Weights of a small mixture-of-experts language model, trained from scratch on English Wikipedia: width 192, 5713 steps.
Below are experts of layer 4 (counted from 0) of a mixture-of-experts language model. Rows are named router (the router's row for the expert), up (a neuron's input weights, with its number), down (a neuron's output weights, with its number) and show model dimensions 0-191. Each number is 128 + 32 x the weight over its row's rms, rounded and kept within 0 to 255.
Before each expert's rows: "raises" lists some tokens whose logits its average output raises strongly, later layers aside; "mostly gets" lists some tokens that are sent to it at least half of the time. This comes from a sample of Wikipedia text that the model never trained on.

# expert 21
raises: "-", "- Other", "- B", "- Type:", "- N", "- M"
mostly gets: " caus", " per", " class", " par", " sur", " mod"
router [122 142 152 152  93 113  70 176 181 143 111 117 145 190 149 119 156 154 150 125 111 135 138 135  76 115 134 111 136 120  61  96  82 137  72 121 144 175 246 130 126 109 151 133 153 123 131 146  27 135 158 139 119 145 113 122 114 138 132 172  69 128 135 128  93 142 127 105 202 120 144 129 114 140 129 165  76 115 176  62  92 104 123  93 158 152 145 185 165 158  93 193 141  95  93 142 104 126 142 140 139 133 143 157 162 152 152 127 118 112 118 144  78 174 116 130 119 183 212 118  36 118 137 129 133 129  67 133 114 131 133 224 131  86 138 108 162 126 162 141 166 118 127 108 130 103 120  99 145 107 135 152 146 148 130 109 136 121 132 142 139 141 180 152 146 131 221 134 194 102 108 170 100 138 110 131 112 193  68 107 165  86 124 147 122 134  91  91 142 132 128 153]
up23 [195 136 122 107  81 138  88 153 122 109 210 179 128 130 116  76 116 110 142 163 115 119 111 134  84  64 108  54 147 192 111 184 133 108 166  99 125 129 130 118  93  87 148 126 187 109  54 128 179 144  95 152 105  95  91 129 113 126 126 153 148 119 125  49  81 209 119 151 167 104 123 144  93 132 162 136  99 148 154 108  98 121 141 111 100 135 107 107 103  52 148 136 151 138  78 188 165  74  87 124 114 111 167 178 156 151 139 127 159  78 101 124 117  99 106  85 122 199 145 121 119 147 145  76 172 113  87 194 136  95  74 121 105 153  81 125 152 154 140 197 117 114 113 123 141 130 126 151 158 144 120  93 110 151 122 126 147 139 156  76 138  77 146 173 154 135 117 123  79  88  83 115 126  77 136 120 150 125 146 148 153 119 175 150 127 154 191  83 108 156  94 167]
down23 [ 59 144 146 149 135 107 124 104 180 126 139 126 122 124 138 154  93 126 141 135 122 160 134 167 162 197 142  73 137 136 135 179 153 105 116 225 140  71 113 121 158 123 147 128 164 129 138 119  90 149 139 164 104 138 159 140  96  66 123 177 151 170 114 104 121 155 197 128 109 150 142 169 140  63 106 145 164 145 173 108 158 119 106  92  77  81 150 169 126  76 149  94  90 175 183 149 149 136 119 138 140 108 140  95  89 146  92 153  79  81 141 136 151 148 106 151 150 127 128 175 147 135  97  93  42 128 120 124 149 177 176 124  95 142 129 102 121  69 113  60 164 107  79 106 155 130 157  57  72  96 140 146 106  88  67 129 161 162 174  96  93  99  85 115 165 111 160 125 138 123 115 164 141 151  68 114 123 171  82 132 117 146 153 153 142  89  51 140 154 124 102  75]

# expert 20
raises: "r", "is", "ri", "old", "and", "en"
mostly gets: " ind", " sup", " Und", " Pet", " Jo", " Ind"
router [142 113 130 162 148 116 163 112  76 125 121 110  43 171 131 129 120 132 124 113 173 161 118 132  76 150 139 162 237 100 140 110  51 110  91 108  90 135 167 124 209 134 148 127 120 140 128 145 105  78  40 127 127 106 134 104 110 143 166 143 150 105  81 125 162 105 227 138 164 134  81 123 187 122 158 143 116 148 185 126 128 109 141 115  91  62 163 195 120 106 123 124 113 178 177 128 144 117 158 184 150 174 115 144 134 146 105 142 118 136 118  90 163 125 173 139 126 101 192 144 115  99 104 112 102 121 164 105 115 143 150  98 153 137 130 138  83 106 140 137 117 115 109 113  96 145 114 143 119 102 117 103 145 152 131 160 141 130 111 127 166 140 105 216 216 114 138 179 117 141 160 129  84 166 109 122 179 186  64 124 120  89 119 125 115 175 193 150 107  97  97 157]
up23 [170 145 135  69  91 132 140 133 125 133 178 166  94 121  75 103 121 149 128 131 136 128 119 159  88  81 131 101 101 183  94 185 133 106 107  83 115 122 128 119 105  87 136 148 161 115  61 120 174 113 112 166 141  92 118 141 103 119 122 112  97 133 159  81  97 146 117 127 120 157 145 133  65 124 133 134 130 128  94  96  99 124 141 122 132 155 112 119 101  94 182 104 175 101  99 158 200 143  64 148 124 129 167  99 175 133  67 117 137 100  87  98 174 165 138  78 133 208 160 100 126 141 123  90 172  68  70 205 126 116 128 102 143 160  97 166 115 119 105 230  84 120 107 130 101 155  95  97 137 158 164 134 136 131 131 136 142 121 168 139 105 154 167 142 153  66 157 143  93 143  71  97 160  40 134 119 194 125 144 164 145 144  87 122 103 126 211  77 105 138 121 166]
down23 [116 146 114 175 148  74 187  87 154 162 130  67 157  80 114  92 148 122  99 151 147  84 114 188 168 128 169 112 151 135 116 209 162 139 175 178 167  78 140 113 169 144 147 121 132 146 101 157  49  87 163 177 118 150  96 126 141 148 134 148 125 137 115 108 123  53 171 126 110 100 143 146 127 131 125 135 117 100 112 115 116 121 114 143 136 116 166 104  84 111 128 100 130 115 186 163 127 133 108 115 140 177 183  73  72 126 143 140 121 111 163  89 169 149 102  59 124 181 146 119 142 120 121 108  95 140 165 130 108  95 132 175  83 113 142 121 125 137 106  41 150 177 119 128 156  74 134  74  87 130 152 125  98 135 131 117 180 207 165  85  72  50 115  89 172  85 147 105 126  91 114 116 125 173 116 141 128 179  84 127 112 187 141 173 126 108  75 117  96 116  88 111]

# expert 24
raises: "ou", "r", "is"
mostly gets: "-p", "-t", " w", "-w", "-f", " equ"
router [142 183 143 138  84 129  90 141 118  87  61 110 119  88 119 187 129 135 126 128 170 105 125  99 116 106 134 187 201 112 152 116  79 103 127 138 170 121 135 136 139 112  78 120  93 113 132 128  37 128 144 118 174  96 120 143 107 160 128 105 128 115 101 130 151 141 132 107 141 104  60  90 133  99 176 119 125 147  96 132 138 176 134 116 101 125 110 125 114 133 183 111 151  92 116 106 130 109 151 129 118 150  84 163 125  73 118 153 135 110 135 157 119 186  68  73  97  96 128 146  61 121 154 108 122 130  76 127 223 131  81 134 122  97 135 125 168 142 140 105 112  67 133 138 126 127 129 130 204  83 143 176 110 162 113 145 130 128 128 107 127 152 135 134 133 216 182  86 180 123  87  82  34 167  94 155 192 163  57 125 124 119 120 132 132 104 226 162  97 143 119 129]
up0 [139 106 185 138 122 147 133 123 120 134 145 101 142 112 128 156 125 154  68 135 107 108 133 140 120 138 120 183  96 138 104 132  80 128 131 102 144 117 100  73 142 123 186  81 125 162 157 108 122 181  93  55 158  58 133  62 197 141 123 122 104  73 130 132 115 136 111 171 106  75 185 126 115 156 113 107 173  98  94 113 166 128  59 157 107 122 125 102 154  95 137 162 102 115 200 134 152 148 100 139 127 183 141 148 157 119  92 108 173 160 181 165 104 121 131  80 145 121 169 141  98 146 129 115 140 151  72 117  94 130  47 143 255  88 100 135 152 130 122 134 103 157 140 166  90 101 154 112 131 138  83 144 132 123 165 183 144 130 126 130 151 102 113  73 160  83  95 124 137 146  45 164 107 136 152 119 189 142 140 117 122 109 106 100 123 114 167 117 176 181 110 115]
down0 [131 127  93 137 103  75 182 127 148  93 128 133 134 160 128 120 146 173  50 179 142  71 115  73 153 142  74 137 102  97 160 163  92 124 121 197 172  59 125 157 107 125 147 133 185 147 127 147  39 119 160  76 141 138 173 127  66 182 144 130 103 163 113 168 131 136 113  69 142 153 116 116 122 138  68 124 122 108 172 121 167 158 145 141 137  71 159 113 136 167 101  70 105 109  89 115 151 127 146  89 107 150  50 119 129 159 129 132  88  85 168 122  97 128 153 128 170  94 100 116 149 151 111  90 152  84 134 119 205  76 147 145  92 139  91 175 168 135 152 174 152 158  95  97  61 124 103 127 106 139 116 107 111 144 116 133 124 143 112  88  61  79 105  97  70 117 141 115 163  93 125  95  58 136  62 143  80 126 124 150 147 152 140 116 144 104 156 151 140 148  95 137]

# expert 34
raises: "in", "er", "ou", "ac", "is"
mostly gets: "sp", "-P", "p", "-p", "===P", "gn"
router [139 202 138 129 168 131 173 116 135 141 112 143  50 152 139 120 114 157 140 100 139 138 103 127 152 151 100 139 150 122  77 129  26 129 111 151 181 128  90 149 119  95 146 115  95 142 126 112 104 107 159 130 143 228 140 134 114 147 142 102 114 144 143 116 158  96 194 118 107 108 119 123 148  86 203 127 135 152 111 145 140 134 139  85 147  95 126 196 103 170 105 132  99 120 112 105 128 135 110 115 117  16 151 124 175  80 116 134 125 144 133 115 139 159 147 138 240 172 140  97  96 108  75 114 113 138  96 141 196 142 184 154  72  97  95 123  75 139 129 113 119 123 116 126 151 129 143 110 136 133 131 129 155 140 145 100 125 131 134 147  87 139 142 158 118 119 146  99 149 113 129 112  60 123 106 114 162 185  95 119  38 144 139 138 136 136 207 115  58 163  39 156]
up0 [150 120 178 172 123 105 118 126  97 119 144  94 140 143 193 164 106 121 138 192  96 131 134 132  74 133 144 147 104 110 104 149 146 121  94  95 142 172  73  41 148 152 189  80 135 155 157  97 115 171 104  74 163 142 155 111 218  66  71 163 108  53 128 148 130 147 139 174  85 110 198 179 112 124  83 121 169  94 121 155 113 142  46 163 128  77 126 154 137 147 105  90 101 140 142 100 131 153 113 115  90 122 132 117 135 126  85  97 159 184 160 133  79 147 137 128  94 159 135 119  88 136 117 102 154 110 114 152  66 137 151 158 222 115  86 129 120 125 111 130  87 150 134 187  79 128 126 112 188 139  85 141 134 117 150 161 113 136 150 139 147 139 163  98 159  61 136 132 131 104  93 187 112 121 139 117 175 136 101  76 113 115  92 105 159 146 169  96 144 161  96 134]
down0 [142  95 106 117 129  62 188 136 138  98 142 134 122 139 123  47 121 186 118 150  95  90 114  85 118 150  99 130  64 106 124 104  99 120  74 176 153  91 121 111 120 147 200 149 173 127 165  95  88 140 164 132 110 118 160  77 128 169  97  97 105 140 157 176 128  84  86 119  73 185 101 123 147 102 111 112 123 119 120 167 130 155 109 137 111  90 138 154 180 159 109  90  77  59 113 151 136 157  97 101 135 116  88 134 153 169 125 201 102 139 179  77 121 106 131 120 148 160 130 208 118 155 122  96 107 115 173 116 131 100 128 179  63 139  69 155 149  90  91 132 192  88  54 176 126 113 107 133 107  99 107 107  76 154 176 118 152  99 131 125 107 121 169 119 127 160 127 120 137 127 142  84 119 105 162  87  85  77 148 143 194 156 161 169  74 117 142 133 152  84 119 101]

# expert 1
raises: "2", "1", "J", "K"
mostly gets: "\" (", " (born ", "a (", "s (", "In ", ") ("
router [136 145 117 146 115 135 157 140 163 148 110 126 145  86 128  99 129 130 124 139  68 156 144 138  82 158  86 148  79 142 121 126 130  83  88 153 110 163 112 151 118 133 122  88  87 140 131 153  63 152 138 111  91 212 128 143 139 135 175 168  98 183 133 156 185  94 132 139 129 132 129  82 159  61 106 204 113 131 155 134 161 136 144 238 152 115 123 134 209 173  87 110 221 143  46 132 132 140 171  81 122  49 115 143  99 112 119 117 107 113 123 119  75 135  71 111 111 143 118 125  59 146 112 115 120 108  68 117 181 147 128 195  97  66 104 123  88 113 148 162 167 113 105 131 108 151 126  95 148  50 112 139 134 107 132  92 116 145 140 151 128 125 139 123 133 111  95 121  86 133  47 114 137 120  99 138 105  94  72  87  79 113 136 100 132 131 149 137 139 123  81 139]
up0 [ 96 151 150 134  94 114 131 133 115 163  95 126 108  70 144 177 134 149 141 157  95  83 134 126 110  79 140 168 131 129 104 146 102 104 144 140 143 183  47  63 110 137 168  89  78 163 147  94 126 128  81  54 192  98 124 107 191 118 116 148 119  74 119 129 118 129 148 152 115 103 166 151 151 127  81  98 153 105 154 104 145 125  88 140 137 105 139 121 180 155 172 103  98 137 173 137 147 150 140  94  99 165 118 131 118 133  96 144 162 155 151 157  75 101 102 125 105  94 134  92  97 161 127 107 191  90 124 163  86 136 106 181 253  68  83 103 132 116 140 153  89 105 128 165  92 116 162 134 135 172  69 112 103 101 147 160 178 151 148 165 167 104 172 106 214  78  72 140 113 146  99 152 150 126 150 133 193 135 138 115 112 131 110 115 103 132 168 107 159 191 116  95]
down0 [193 112  57 129 148  95 155 136 175  71 141 158 151 176 109  97 102 159 116  86 121 115  88 126 139 160 103 102  86 107 193 117 112 134 131 225 210  93 142  90 107 161 149 111 127 142 160 108  65 131 101 149 148 201 134 112 110 150  98  95 103 116 123 105 145  77 115 113  81 176 137 144 134  81  55 135  98 109 148 118 129 188 127 153 131 105 133 188 155 117  59  84 129  70  94  95  86  72 122 153 124 128  73  96 221 163 152 148  82  95 161 134 103 148 150 143 199 136  70  98 145 121 138  99 129 108 126 126 124  99 126 147 108 118 128 179  90 132 148 107 173 102 101 137 129 107 132 134  88 106 103 108  93 162 117 126 108 101 114  71 111  74 117 141 136 141  78 129 159 122 123 112 106 137 102  99  47 123 107 130 173 146 101 131  80 110 144 144 133 127 150 102]